config = dict(
    num_hidden_layers=11,
    hidden_size=256,
    n_experts=24,
    experts_per_token=2,
    d_expert=160,
    d_shared_expert=0,
    hidden_act='gelu',
    moe_layers=[0, 1, 2, 3, 4, 5, 6, 7, 8, 9, 10],
    router_score='softmax',
    normalize_top_k=False,
    routed_scale=3.46,
    balance_loss=0.00209,
    balance_bias=False,
    router_bias=True,
    init_std_router=0.00619,
    lr_router=0.0021,
    num_attention_heads=2,
    num_key_value_heads=2,
    head_dim=128,
    vocab_size=23549,
    norm='layernorm',
    norm_place='pre',
    norm_eps=1e-05,
    positions='learned',
    qk_norm=False,
    attn_scale=0.0884,
    tie_word_embeddings=True,
    parallel_block=True,
    init='normal',
    init_std_qkv=0.0444,
    init_std_o=0.0,
    init_std_up=0.0444,
    init_std_down=0.0,
    optimizer='adamw',
    learning_rate=0.00172,
    beta1=0.9,
    beta2=0.99,
    weight_decay=0.12,
    lr_head=0.00813,
    max_grad_norm=0.5,
    warmup_steps=311,
    schedule='wsd',
    decay_fraction=0.742,
    decay_shape='linear',
    final_lr_fraction=0.0,
    batch_tokens=65536,
    max_seq_len=256,
    doc_mask=True,
    train_tokens=301700000,
    max_steps=4604,
    dataset='wikipedia_en',
)
Below are experts of layer 4 (counted from 0) of a mixture-of-experts language model. Rows are named down (a neuron's output weights, with its number) and show model dimensions 0-255. Each number is 128 + 32 x the weight over its row's rms, rounded and kept within 0 to 255. Numbers have three digits each.
Before each expert's rows: "raises" lists some tokens whose logits its average output raises strongly, later layers aside. This comes from a sample of Wikipedia text that the model never trained on.

# expert 10
raises: "in ", "by ", "and ", "at ", "on ", "as "
down2:108114086129122188115084136178108156141135117157110122108117151140103122137121124078168207084071158129133146106093150102141110141124176131141110169106160087152132134103092158127164138130121112179091106102116141121110139106125121080109051099117093128065094087157125066107107093117117121212106109147163138078113117124128165153105092149196057109145120205182103117105149139183067148099108183170116136100171126103065158149129130128108129133104155067114090101104118192108144099147107103129109131120060166133153161146198131030151110110149105107157126141164138140183133098150149171144151145089127101149127114122172094144117185117118142102173111190080120156140161192151085095180113153125148061171117096068185158117144150086158137194152146125125145122069147164150126087147202097
down3:161118098138161125173140152124140092165065085149083172147134133121122161156128122100129087075102155125134124151105137163171124165131158147128160094155136096131090159156089109135082191133134107144138102143148125108154143094088112066052104102104095125096128185179137077181055038167116177134148112165128157089144182146147087115137122126157158143063138112097131084168100127224104157135082129087174063103136102118079123110120088110114135153140166097147057165090114140088175108138070088120195151154101139131142125082164084110148114123092168097110102116138114160178169170131102150111181137165096108123148123134132100115144127120110213167133088092140124125149127136056175113092115145079126102135112089198191110143129193113138177182136142093188120125176113119133164092138123162
down4:141106017186127166096146139097117186106134112176132161157150176071123096188094122138097075111115130130054149081114189123151173148142140160086109111123219149134151099119076098126123147156150153073085057211117118159104102138136097118075135117114123184113132186145182139135118094144133144156176057127197119116072146084090111116169107102107163118113156136110174096138155092134062150143087137156152127096093108137129165222175119166125148139109138116154099125123081074151102127173088138127114141095130145118124167170100107149131158115073165090116134120143112141164160174126140140095168127147141099089096095186145163127146091127156140115112102103139102147191112113031107151145132147134050124111095140163136100132151130157144133190098150171107098093140139120112109084153131126
down5:131121114155174139115196184124140124138121153148105104124104229081161116159133134134158125133113161129157078129128123119185110069155150142086129155178149086107132157203139110127117149136158134189094144134086163094080170144186099108093101131090074152126134167145172096140171112130096134122104130141104163129148130069091097106126099167179147144131156235135115024115141111104124101136092133108081124060155144135156062133116129133168107087072125121117162117138100161120165173157083061108138086144126142144088117189138179085179117085108143176196100113104131160109118115116071109129157145135137112111135120104139125153149121065112162141139152125111056109154166187133118127121127090115161098158100107158125122135060180110106132147057085075129133212151110155120118058093139131
down6:162136079091103123106127082088116096123149125161083104125152113114117146150123146144102119115105168204143121127071148176185123085102104179149098093167130136125140160183118144157051128151151110170155107128112064160096153125087152139132094117104098150122156207123104106121120120083213142079148149117107170120116022158156119139140135137087140197122111138154097104123104124114131091144112116168113140094117054099104125134137134126143092113148072153186207142126121107110168155153129132117120095178188126140100163111109176147084116167088111144141086130101126155117074157156146093146148136068188163161108108169149093202130119114117171145119105137138081124108177081128068199186088134209173103124138117119158167101119126117112076133146146171147169139093133091024107124093117167

# expert 5
raises: ". ", ", ", ".", ":", "\n", "; "
down2:157155146103135045141154130132100115134107127146100109143161136090187120171108112187162130112134098147126084133068175100135132088146176112136123151124135115120173095143091183139154134108138103095132110117154155169132134109161141122124157088166068107185152117143141136156124166137086170162135101139159119113128138145137111132073086114115151147179108187163130157158038128082197097119138109083206170151115172136090183167073101141090131190101059109165154112164097141152094128139167101153119117147105153122126146115148120081141099121117174095082118128081171133131104150081115070137186082131144179121177125108169110111106098182111165102122153093125097224121047119135073099130108015128116143118137119129077098118159141107150170138166161174123136181173107117096123050095105093
down3:128119155146125165137123143163087131119133160095093170177135133150115184095161164112107142121196159143150125101088116126134094125166145144128114178099013152088141162082169133158101120097160113126081099143133139155043150119152117136139097072124102114180135153165118147135088156125154073061159138119128132104100082137130097159143160194100108121106112146162075030154165187155052122085166148130137194103092159137126092147095087130071161120090115114119122118114185119138109124108141128116086153108084095140086147146169141141203135106160116142115129170153132149151080055098092170131219135104116154124101145158102147127118133175128056132156120148091124138117091101188100178092101123146174114118151098157105149135108103077153164198084175130133121203100111150130109125108059138
down4:173146041083125102120117150135116185168120155140131100115140094083148133163112107108137145106078172092127098142075080130126133143101138168119127118103155156143142094162067117090091117078146147168158168148136106116171122116137093163108124106144120136153181157115090140111136084082111157153098083112118124167092160160131125143103164152160113152125114135129168136157112164139134105158081161152135114102200130097159128169099093083127193168201180075203104122160157145148169160197133099133134063156064119129117090166059174150171115085154152143156125140176117179126145147122135151089137165106149133160090091120132095066139149084181089142147071153077172099072105161117182120152103093119113082104052133049119131056154175127123125118059098124156147098082104166080122125153173135
down5:089118149113147142171150140102140132112133115118148102132110166177165125170169149136106170129155100126098100096177171143085110131120098116070165098117156159113157097137118135137105141140191176147152169124116074068138090151110091117146099087115151116167163099055132121116143115144060161194146078158135109097142146143118182107169130085179128105141070077111107142135140128103120137147150116082147170065196100161186096115175129170148150147154158119070093147097188121088173130148124131144072071135109161110098079124223127133056110133095140126084131065083106151152164213137109090109157104125057139079140082178146118171140143119181135170117093152130136099086081131144161055149104113100161093156155072145117132169125115108099105204131134120167132112092152119156154103086174163
down6:123125153170138118125089148128133108110132181144168106095131123138129091134122208117143084083144158136168164175113144141147153076118089077116136150165155105083157114078110165134118120219143192118139160096103149081121204098169133150166136083176130156094105091041098102154166151099077164117149117162120102082088135074118132128139165142132117155137098186102090091179118135118154107115129138163163112012081093147159127088082124132093107088190128076189143149119128121171136152163129127161101173091158171123132162125104202124176152118192091183129120085106115139103176149150112122087151133114135131143106084151157164119070124173102107147134093129085149070098062133102126124145097102140140131190184124133090126125122113105137116119164063200128155106109095109111133086076116099

# expert 22
raises: "it ", "the ", "they "
down3:110115058153128100116119159174135182054083154142123119133145142128140149091157115105111108102159137151138073125113088134131153151119113150128209114137106109107171069094104168128086149081074136160091121121183163134157158090192091066135147059110180107111074102192127087050127163108104104117171173129076207097100077137150124139086211098115133123104139151129125136156134119100170147077172154121168111169178144055118135103118145119130145131169115128127149106154168132120158131130147125115112128101093164160139116078091089157152119132112153117148102074086149049140144098162141170118152094181091197141154093078157103141150172196140086168100099084136125100120112089154157154188176112161098144155147115131097179144073121100080120115175113135096113117126120138073104150120110193
down4:136124158165118189151164104133148128166065084153141079173138084137166111101102092139115170120120124174091178096100189137135112120078083100207217173125146157152195118172116135070100075098131136102118118092074162106128123146137083079113100166153097115104139162083118138151116164145087096124109161138079039086140105130130112100117103168173139134110068131103119103090153092164104166097183057117091147144180097147198118118145142143185104126088092140102172121118100135136107103108132176125183109113189167127052135174152172140059182109118087177140120166086154106113072139093125124152140095111131145157097087127145117111133177151142092161153084152109122147176108110120102137149119150156116092082165118136110106135148069113142166151111134129167151122104125140207085169172119129
down5:148124131106151139108158000145132107129133113125102128155178119173171128101151193093120136154132115125160136140149161116141111101118064147060154159103138152135197155169112198166092121141198096123179126114111092112155105157116063138138139112187085132132169121176108176136143153118154151113140071177123118109154061156119163102114159109098114102116156203140099120075146118114148110129155100049100106104148160096095162106151092087154175130123062114142132155137086100124116196098156137128100102117125088116164176207155106126076148101124151142112143171091109166122095125124183223097089166123101160138103092198090154112133103123147110176142107169067127070147135120119084105111193091128131138071083140121159117141182137182088112133129123141103114122119113197118103134119131137
down6:130179086116153154164088122089142151150125123074114150117153074119097072165196149089112139171154144147120095140154124142112150102151162117121114145112139182155085119156145107135147144092133131112124130146133146090115147172108092106136180160138119142136183093185106102185116153082134121082089167175140093165106110169127202119128160095129111188064129079103135076157072067175105143108136106142121190097124132089128104175130117123141168155109118124146073143102084115156193072134106107088118115130140145129138112138170144099166105124184105184105151083125104139156076101137161107148129130105112061103142158118106135131169164120161115140119063051102133080126141094148175167157199082133178129126127163079158111150149167166027122163179177156176129111122035121116064105071098156
down7:110176159150143128088159122107145120062095143165189123158165073175167111144072109159125098150153149156131192139116084110138061056123115177171210162097185110141130150122114149141077112136132114119096120123129086113085041096177220080113124115092096115155129193151098128077195159142124167090138157123098148101135102069072010171137140150132160121128136154136133076129107120107176114162110092169131109137109073173093143121135101146118089115125106171094130131103118167156136169118123143114152133100154148128164152150126101124106120135118166082131132090132087108162192149119120146123163120124078139138111111154161086163114120100166155126183147149109105150115121183142102101128137141098131137143131059105086169131129152083121127208083089092141080108179194126184145084167116129

# expert 4
raises: "\n\n", "The ", "(", "These ", "This ", "There "
down2:140144108098154125105141097111112142173100153145128151114118136137132117106109163089129072070175154166158070093092118154112111135072108185101075090139126128123130127199172145139100109175071151172153106184136102129140141152090176208156094162099196162078114097124162139142102113142104195158128134131126082149124121122134132151184154177034051143121124095161147147114122094178144192191157154120164101115083071136121171151163140103108122103117169175152140095098124102133039110166116099122126122130167157167101131124103158161134095122126052134080127132116185101163097132121100133116079083174160127168139131112119120072150127092170161089105077127084118113120120161107130161112095067077106182063169138149095126151126097110179112118062074101140151131129185102115121118138173167
down3:129088082094175138123147122165151124145111155127108170157154103047111170175092129214159076078118119087093138115132154119153098117109141140131231139111100075111100096153091131146121136088082127170104069096152177107178184122147075068167163117159170076128145133149112090162120159102086073128188116195148168118142107171134075136079149098152133119157107121149167122117109117166111166142074167153114194083131104059124162168133133150119083125128160084128114124109144108114155123118118123130159124096137061125148154161149128086160111105159136105132138119198131125104149125171163136152124118165183107150082076164087110162113127120167119161105124084099104127091102124100163160112186052122136161142051121169121159053128086135144111154179107210118136134106109144104149079107158158
down4:157132083131074132148142103115129157130134160111105139125126072114121145139056091151095130156157166164166071162154109082106097174107126122116255127137140081156150120171124118071180105154058133154104135088136134107129126123143093000142106150090123125125130168201154119115157102100126158082116138132072135167136137109102133105164121115147108108127122129107119162121115151154156124136154112159111106142130109106083163099186088147156100152076147142044125163165166113128136169120084090127167142148150139134157152165132134101159145122149127127157116110125112083124140085170132146153143134106091131080123124129176158103117117100145151118102130199109143117133151199097089079079127105089139215132070155144122124086098122084071155137103115194220136124150119116090153149146113097
down5:119174088119119159117085135085168131140194068101150133093141136205102142065194107152150118135112123124190134113149172155119123161083112078126088128171142152154077163115133114138073155113091112150144137129191129106138175082085157255194098110133091060163120124071100141103155156139101139115116104071168108111117088109119078156127098135110128193191080143144128071130142130178115180146114126185163097110075126177130124114154097145116117099096124118156177128099114144048105165107129157132091148140114099122185155167189131165190124128087088184132113142155187141132166096108100125137163129135074069202126096105119136147108094150130132116122107129125095101147157122128092207157086138117062087094140129155153118121145119129108135060125160159142118130118173143133144117116120105
down6:084114117085115171160119092129127132147124136084132164151120098114118111089097126159123084139116129131092130143093091136139157085117126127161255147104149143111120135121107100125114122152126146108168124130146116120091140157132151082106149159100136139130140167159094115155119120141121177150150137140146117111134111144189141146175119129105159103125152138102112157106140141134135130154187104162103147120137139092123125112120136137130095159130117110174139135126099128128105118113143108124094115147121126203155138064130124116043132093159113142148088131132131163130135158099128123076117155133069176156101145149177114154126123085106135122109129136090122134124169133115125121136105124140114125172086143133109108115127138133122120100102104092096120081118139114133111134164088150

# expert 2
raises: "- ", "| ", "The "
down2:094138180135061147098129123138163163096116153148104128115126102168125131086141111125095110170080112126126143144161097117095124199141191099067154112147107135139187093167143148075139129151083106083112141079151114113114107117159075149119148125136176112154171143185058134067074165037141099104127116194127124178084147168116167131128219172139119133132130136134079115140108121066146115111153153110154113163156165118132162107046137165109154132102084135127114153150073129113142201178130137135087121099129147120130129132103039153114116144124119111103076135070076131106148086163127232137123117142141156103124126113158125139125122147143056173145094152132104060122156142174146196173133104111140116129178142169131104097143137141141143161124118098053139153138112212110043148127101142
down3:141188129143110110115133129165163132126182154159165131106133161103126099110076069072147113099114105129126148144190126129123095147120080151109127095088127166145084166065099111146121158145154118153103169126158145126147102126131076105208122058137118118065098105162144060100117112135097139164098163157102106184125152165129102076069088099082127194157116094142139164132120143139107104183103110087141152089104099135091139156170110131122120162155124102185125171198134123135143183175125167134131096178127080109143083174169186133191135145069112165107134143135099112097164114135169098137173144126097146108173086167067180085134075162122114115138108131125094121108164113183107144163096127143054105104074126188198204165134147126102126076158126155119104150133173111124135027129179113
down4:109152162067129135176074129133140185102107129032171140147132101150080139116115155146112146151132135135124132102139149175077134124109117085085062106144145075114153163112153121113144187162079153117085038083141155098120124094125125231172121152147183145160070152090155095149127103086110060147157118096121110106138115141169134140142148108160123127159100133129176078178145109127098157146215136143120192139135155132167136133134126126118130061070147094171168161052118143128180086134173122136159185150115072127130092123122074148097145097125100137171080123136107161100174082120162136111093107140119134059090149065166081074150154107118141174148100124162124156125196148080149067115129113136133139107174087180177154107147140160112123165109113091115105130090168118164169150122108118
down5:147058121119130119077120123103070096107152149093128172140144098133139114110138111126128138097144123153127097148114177105110105137141160152134255100131129124129137121106030117117111129119164124116137142137128124110157143120092149035107189145159132079144154063151159097134121115125159112167132147102097114122101176166142093109098118143125152111114139093150056151060181120126110109113148090179087128112133133140132165117119147121105148072113109097099142130165136155067127088153081139130122152140095135113121166123059135165173124148070194105090195149151182180072131153110117143181123147137120096218091108145121161176108069164147132063157165150136150066137129094161133090057140158142109120142166106150165088169120102073167181118141107152121141115138085144128209136167154132
down6:101059114188131177116134081097155080186104203150110070138121090134168128128147166105116059144105118057107172174113136122156161106108110122097000096153178116128147100163119147112112084114183135107108172166155149092121181182084096172094171140160072159118147102110122164099150094117144136157102056152183119126079117148096137145074115143160164100157173161143092124119159148145134102139161118126102069131122152112136085161114105184148150102126058153123142128158106169112098154116117151144093106143052146131120141138098089132092117150103177151103121132074146147083140190089124191125117128167172138165117110115131159170134139198115111091162094175164097126156114174176078148139129106130140071155075092132132097125120129153169168111118155086106106100126101136130086119137170155

# expert 1
raises: "and ", "in ", "("
down3:135098116189152107068151118115107086183137169141134147153164143210124111073182121087143156125119174092118107177194123096139129155096161091174177117113124175136130088149125168119148110128079104162093145134068134159164125162099127156098085150105099123085167113147109170104181159148090085083114137223098135155138105123132131138126134197135116172119128103109094156099131110168142143159174101111139119154121103127089112083101119174191119110135089103133095123117097108163157102139163058144132157122090159148181118118135166124068199081148197115084170115114111120179140084091064132105166117104109083121113096093057171117124060096114131072122175100114105091145137124112178067097125131113123145125135184112113150152178146156189161105153162170097117153050150127081158137105074137
down4:109072081107093137190100140130135096140103079143101092076139156110134127081161097129081149120131079057144147180154142146144184175138118132162199127125174117138095176167171175138082100218146125141146088123113164170121123150116117071172132071101092096114104141077175197170139100150161125096090107165131093179133182134127092128161106116151158126171079154104128104151087185069116143126112094097100136105073143126094113155120057091126122161168129155110125129144144143131208196071157159114142106111072151116148134107151114131159079114163177149175135095170158148134172134118155183138105107097100086186130130135127142134102133084155114121089149118134146105129113094082101095091102032162137165189086118150123114132064146149152116102145137055122108127098164165144150149132127172
down5:180181173142156161134091092109101101032064091119090114104111064088113160146150117126136122148105184160149133169126099147103099156146142145109159133130130152160224148098119091113069060119153148082144138059154113088128121125105202196141109165122186120163134107076038160127119145093199125111172062126157091103112084152126121118121160117106132128154134142139155151144114130155111156135177168173138008144106140141125130168160093160162127148151141106153161117172170076111073136102097082090135117145149091129126144092176101140122124139141186128159141123132163130136074134102165069172137122155171163081123110149120099101192147076167176121115090124102146107140128094100155138094113156118171073131109107110170137124148092136145170167153143061156166089103132149133135102117109116
down6:110182122175143136112185136158111098132129153161114094093137112121116119115132112128133139115089107188152116129100117091142145104115133128130126138084157115119129116179213145121238115115147116107125150112148154103141107155161129107144130174122164112125068069092089140131139157115072108055067124211150126133158156155159149102122233131095108116164169120146150124083096133024168100078150124027108150142095131138141166139129179158116124180161122142159171127133138134170146114104147154141113121121141185131111134120132091132124093112142105135123163168110126120113104108136078141121075147134122175103104137156096118117135240111144163228130108109088114136095102084182124096138121172160123138083162120164113122138130110117114102108116169107053130091129095066132091194049132194
down7:094137111132091104153117118139056090180089107072092122111157170149159104126112093120147113129166204176154105115135060117060190134133092159037121196143141123109148078075169142184173158136060176125122127125141174160087221127098151146065091105127116072139170149135098080118202124099105069138183147122170130136143126150129147130130135176102083108119120125107136142150116091149138125055123169127087151164097176172103054132093128154083121175121117141125161119101155159083150083082100063100128155141133196167135161120107086187134128110150130134140097132138143066080115148159129161166138097126095193179089128065114142161096142133099141116097112122084156144141145167118129112097140133125082172134124071153135132148173130149129138115141191125113142112135128142097144170158132157

# expert 8
raises: "Awards", "ran", "Notable "
down3:110145150086118153121074083185109114091163145152106132121092128081154165089084103143185024141137120184182061134097123122109129110114140109102121175125175119145125139169157140170162143133144138120131137173161075116156122125155193144096112158081134109145167118094098140166044127116131088138163164132112144085096153166102140104217082140140065113138105107144114125129148105078127194181127151184119101083043129106111082141083108106158133193146132129155186099104111145136079146133182154126138116138188105121186093109096128128157125114130130073123076060151099152101144173158110120132106146144126119136150139166099103091110101129145110154130071123191161175030142162097103131075108114117075121123133112095144150169121117128150190206085124148142142147108173144147116109174102171
down4:145044221166106103102058128140115135168106154191066117116133118173170177159104114118177118092130159135156098127140108110115143146162181127135089093127086168157149110084165139154140105151142176123131164124107142158104095134097149163113104135111139075161161092100149152074121152077122156132141110051124077106114143128117111125115083163121070150130107152115119121132111106065193117110064115149137085166122203137091175144092129097158146179173072189118143100151091146114101129101198185149120124145131105166169155094118148148143135110095142113170145166079079168053133127138095095070116130147161108141117155110088121081055118130114150169125088113176165115186079144146129151083163170121159104128153125133153112111141147140116134171031087094101111113114140211126134116177151114
down5:125211100074101087132109107123112102126116131047150117090144071128180112182120155113169101073118149154184104106183113148144129103098125134128085166062110111186173143176160141102079059144147111128199094132097093099115140139111149131077086137114170113091126136096048121154165171137132178160194164078127197120076077120081100119138098101149117141146153132108138117146130156094207133140120103126170071151152037129080130161142074155160117110125119122148134120101128113127109131071133166169090111131164080110143154102095088132114083153104182114179116161132074168156126151121107157150128112163164151169113120150088146101090131123130125136121153197111129191147099152096088169144143140128090193136112102166156162139065113111139109098126134134166142101156156096134195117135113201
down6:126168081101140127137095109103108115128055080141170079127180165092080134111222103100043130098156128095012084173190103135084219143110114101144190121171111122148096131129092175134177116135139112142109148134147098186119113130144114048134138095172120112121087114144108116165127114124141118141125097132112210115138180109133132137145176158065124107152054136193092098149075156100155185161154163130084121093099113176138135077177108144098116109150130052149117125140111126109136119128142092099102116158164066125137106197162085093070104129133121098179128086130133126155197137127119104124153095162085162125137122075155158117142124123129117128133122137125144138170112150099130142155130104154120200114072187110124121125124169141148174174151106187148124164146119132123099146105173116
down7:103152116107124199155097150152121083146098158165100093085080066159115147144112102121186102121148203142142117093064108124115126160127141092139125119104168136138131093164165098141102167085127202122124142211124113112136123123112149129149079136073143154126189112115072163062088109125078080118116111153112057135114173136096161133161148106135169138129123104184122192150132067151057205125092107149168097099055160178152097072093131134096157171121155106114157104119122072095125133153127111115039124162147148153152123146134163144134130142148082095122101085089097113157145140132153162182104129162173104146145125180129093052134128120156154124129099169148092170113108125115136146187070130110084112139106174170109116162068114142128169196136131131119136085061180111087118130106153183

# expert 7
raises: "and ", "in ", "N", "G", "M"
down2:132120100130110144150106107158119088080080164036131155094154081133112175107123160146102092133140134100159184130118113145163133189117144186068204182107073184106123137108084144102152154124200148062073116121134130164082069184089087066092127135095140122192082095081154137155146100148152147146144151127178124124144136150154118126138110114118126054113058199145107128131143116130150144193113146155082109156152157164089095112099096107155159145124120149085113145139102148136145097149141195147207096100086104106126084120117136114094049124076137155109109137100097114154178104131159180077118086086065139146072090112149164153136092152179125143135140161162168156158200111132154143110149154180169166130157131118156132115115166119079102075111072118145107115125135154153150102158141120
down3:121125100167129127098118190091132114197068132180144127151160123191140077109142142137156168125094101143136129121097090143118161119133190091095128173162118124124121134193092095103134130114104138148141130135043143139129164068178146168104102063171146120201138107154136151133118091097118124120136104115140141133106137135106097163065107120121157170158134085090105220122092135140120119106126138129088101137136109123186208109093153098185123053136181138161127106114150153130131173085120136130100195087128097152093088121130160077097137076099128107128156100138115180184184159144149071101102121114115097096135168182103139167092127092097143159148074124115111097205137145125091159202132079086108113132117085165053100071194074137144143164159113093096140169166159131131184146141089105
down4:125187112097155118074124124091134165160099151183158167124165165075140100176124152172088118138172168095036108115114082062104160134097130133125213108109162145159152075165103117131147141105154116146137118149143140167132133140120126150168141119115093076101102151147132159146202127158152113130158133155142136088153109109152112128126179129105108132192090147184053155130146110098157236180130135141118157083121107077170111117158090134128173107132094169139099152090158130200090118156121111129142116123101132175129134135208082060151131139116149104131124156113067077130113139074103128124057081126086120133096131152110120161146139081051097135097121119102067175142165147170105154134075098079140186061074121152159091112118141078126142143131137149093112136066163105136176125088104136
down5:152188135186151129111103123086163129098163152172151113138154108144065164112206149154151099135111164167178143179109152137073080060121119204137213089096199115142121144111150119164102097166127143104109131133085092130137092107128120103151115076099126112142158161097125166151169120139090160124127117111161119126138182176084096120119141111134124080089153105150179119146120135145104098162136157093123136146076118197103172104184090072073083134157122118134128109091163115172136192145145098126148153142155055098130115098122122144216109104143130119099117085095134149093181193129143141071123094155167080144196137138139097142172123066124122100165124068103130128134094189071132127150086092126111084208078130138157125122190073153107097157077130123114156123087139169094120100140107132
down6:114184147089158113161128156128131098155165150084153138090163181151108129133151147061140125098107124110140158117163153173189176168129145142160161110203128131156122141123167123136111138088183163075075132153118124145112127155111144103148148156158140162104178122132161123108184186127082097043101127177127133185132179207169141141106223144085110126096076094116172077157146125128106085181139142136220105116144143091133119118146177057099076069107117099192107139120105100118152154096092121095083122151150100142100124066124182165072130122106109168136118117078102126114128143170077111135149125120189067126132104142112107130134082090152104104101117141090132121094083105066117134156087142139113094112115152101119139136158083166103116143110175141148181129075056156087093066123106146